{"n_layer": 17, "d_model": 96, "n_experts": 128, "experts_per_token": 6, "d_expert": 32, "d_shared_expert": 0, "activation": "geglu", "moe_layers": [0, 1, 2, 3, 4, 5, 6, 7, 8, 9, 10, 11, 12, 13, 14, 15, 16], "router_score": "softmax", "normalize_top_k": false, "routed_scale": 4.62, "balance_loss": 0.0169, "balance_bias": false, "router_z_loss": 0.001, "router_bias": true, "init_std_router": 0.0104, "lr_router": 0.00104, "n_head": 3, "n_kv_head": 3, "head_dim": 32, "vocab_size": 4882, "norm": "rmsnorm", "norm_place": "peri", "norm_eps": 1e-06, "positions": "rope", "rope_base": 80400.0, "rope_fraction": 1.0, "qk_norm": false, "attn_scale": 0.177, "tie_embeddings": true, "parallel_block": false, "extras": ["capped logits"], "init": "trunc", "init_std_qkv": 0.0514, "init_std_o": 0.00882, "init_std_up": 0.0514, "init_std_down": 0.00623, "init_out_by_depth": true, "optimizer": "soap_variant", "lr": 0.00685, "lr_mult_qkv": 0.4, "lr_mult_o": 0.694, "beta1": 0.95, "beta2": 0.98, "lr_head": 0.011, "grad_clip": 0.5, "warmup_steps": 200, "schedule": "wsd", "decay_fraction": 1.0, "decay_shape": "cos", "final_lr_fraction": 0.0, "batch_tokens": [65536, 131072, 196608], "seq_len": 256, "doc_mask": true, "train_tokens": 715100000, "steps": 6055, "dataset": "wikipedia_en"}
Below are experts of layer 10 (counted from 0) of a mixture-of-experts language model. Rows are named router (the router's row for the expert), gate (a neuron's input weights, with its number), up (a neuron's input weights, with its number), down (a neuron's output weights, with its number) and show model dimensions 0-95. Each number is 128 + 24 x the weight over its row's rms, rounded and kept within 0 to 255.
Before each expert's rows: "mostly gets" lists some tokens that are sent to it at least half of the time; "comes before" lists some tokens at least twice as common just after its tokens as in all text. This comes from a sample of Wikipedia text that the model never trained on. Tokens count by the router's weight.

# expert 23
mostly gets: " was", " are", " were", " been", " is", " had"
comes before: " a", " the", " not", " an", " also", " been"
router [134  95 139 138 122 143 112 116  97 137 133 131 150 144 101 111 168 153 134 117 182 152  82 134 110 145  90  87  96  47 139 121 142 132 145 122 130 131 162  76 102 125 116 110 135 115 139 145 121 125 127 119 127  97 163 120 144 171 134 125 138 127 115 133 118 186  93  64 136  99 131  94 136 174 150 119 118 104 114 118 122 133 131  96 107 142 141 110 130 163 145  93 126 119 116 117]
gate0 [170 152 180  86 125 143 124 115 140 140 159 126 158 154 174 149 128 109 151  91 148  95 124 136 121  95 155 128 124  89 132 137 118 127 148 121 140 135 150 124 140 185 144 142  85 151 168  93 142  77 127 103 154 123 128 116 139 154 115 126 150 171 131 149 170 117 132 107 141 112 155 140 136 140  97  98 140 132 132 155 114  96 128 120 131 118  79 150 125 119 177 170 128 125  86 129]
up0 [126 123 134  81 148 156 134  94 172 105 133 153 124  91 140 153 170 139 187 118 169 113 161 137  99 103 108 116 162  94 138 156 109 129 139 142 106 124  98  92 150 127 135 151 120 123 117 134 151 113 150 123 132 130 163 175 125 141 170 130 168 153 154 108 155 109  77 127 147 120 182 111 150 148 135  88 135 138 106 160 127  93 138 150 118 134 123 149 136 118 144  89 132 148 154 134]
down0 [112 124 136 112 111 120 120 122 194 140 183 122 139  86 137 122 120 109 146 148 130 125 148 121 152 131 149 134 104  77 127 109 132 156 150 151 152 147 140 129 162  86 124 183 103  78 110 117 126 144 117 151 106 135 159 150 161 111  92 155 111 135 153 126 135  86 133 144 178 106 138 119 111 153 169 154 156 129 104 128 107 115 117 148  94  67 116 130 148 127 131 123  84 136 119 116]

# expert 1
mostly gets: " was", " is", " been", " has", " had", " have"
comes before: " a", " the", " be", " not", " been", " an"
router [145  98 133 140 114 175 105 139 104 141 147 119 171 123 117 104 143 130 122 119 160 138  88 148  86 160 111  83 144  71 156  92 138 140 172 136 146 141 174 115 101 133 111 123 141  95 153 154 144 138 141 136 129 123 124 125 166 141 153 135 133 144 128 145 116 211 123  97 133  82 123  87 128 141 147 104 132 115  87 138 131 122 126 131  76 139 137 112 145 157 134 119  99 131 111 117]
gate0 [152 126 171 106 107 180 146 111 117 144 126 134 120 142  89 123 133  96 140 144  96 124 143  86  93 150 109 117 158 125 128 127 124 110 105 160 139 119 150 135 115 106  66 132  91 133 166  97  62 130 152 126 118 119 102 121 134 134 134 121 124 147 176 142 116 149 156 101 117  92  99 152 139  85 115 117 104 120 142  77 159 131 120  82 138 147  92 171 109 149 125 134 105 141 109 133]
up0 [ 78 140 101 123 120  98 118 159 126 139 138 129 128 104 135 149 102 170 141  88 164 106 175  94 113 146 152 102 120 158  59  87 184 165  93 131  92 130 115 141 103 118 161 114 152 133 145 147 124 117 130 123 144 149 136 146 108  93 122 101 145 117 177 124 145 144 106 154 148 103 118 150 128 109 120 148 114 147 126 140 104  76 139 141 128 131 143 171 125 133 157 129 146 126 149 151]
down0 [116  75 110  94 126 118 142 140 136  99 139 120 138 106 136 140 154 133 118 128 155 103  97 183 157 135 147 134 132 143 131  96 109 138 117 150 154 130  96 127 155  99 165 163 108 137 161 152 137 127  82 142 153 142 141 116 133 132 114 141 148 119 113 148 106 112 169 121 119  89 120 145 167  88 138 117 148  96 117  94 123 177 148 113  72 110 112 171 117 149  76 143 162 150 103  99]

# expert 16
mostly gets: " which", " he", " who", " have", " they", " would"
comes before: " was", " be", " the", " is", " had", " been"
router [128 104 122 160 160 141 121 141 120 150 144 134 134 123  83  99 168 165 119  99 169 132 100 166  90 128  77 103 125  74 128  80 126 129 157 118 158 139 144 102  68 139 145 145 148 111 151 121 122 134 155 105 117 115 176 114 128 163 115 122 123 163 143 128  95 167  97  95 111 108 148 126 143 152 164 137 128 117 123 138 117 131 133 114  85 163 137  91 149 154 134 139 123 112 120 100]
gate0 [100 130 111  91 120 149  92 135 142 121 167 147 133  99  88 161 135 175 110 133 113  80  87 177 166 123 138 103 158 140  96 132  93 145 162 146 164 142 128 164 123  86 113 141 150  94 114 105 118 104 147 124 136 133 140 118 126 104 131 152  91 180 146 160 129 126 111 144 119 149 158  98 109 174 100 103 112 123 131 122  95 172 154 153 135 134 131 133 126 110 116 108 118 148 108 139]
up0 [152 135 112 152 129 151 184 149 134 150 112 136 158 104  93 124 127 123 136  99 119 143 128 122 153 123 146  94 123 126  99 129  69 129 137 143 112 201 190 132 136 138 106  87 113 101 153 109 124 126 121 124 137 120  86  80 108 130 114 135 133 125 133 127 109 105 105 111 134 133 101 149 163 102  91 143 140 100 137  82 164  92  97 128 102  96 136 112 138  73 118 105 122 145 120 130]
down0 [134 122 130 114 150 115 106 102  98 113 102 133 141 159 192 117 130  78 162 121 102 140 105 131 110 102 113 160 103  88 195 112 118 107 136 128 138 123 150 110 129 116 161 129 122 120 116 110 142 185 151 130 143 134 143 113 125 120 100 142 126 123 142 112 102  97 113 129 136 118 112 163 106 109 179 136  82 133 114  99  82 113  57 159 133 130  97 118 120 133 143 153 136 164 147 115]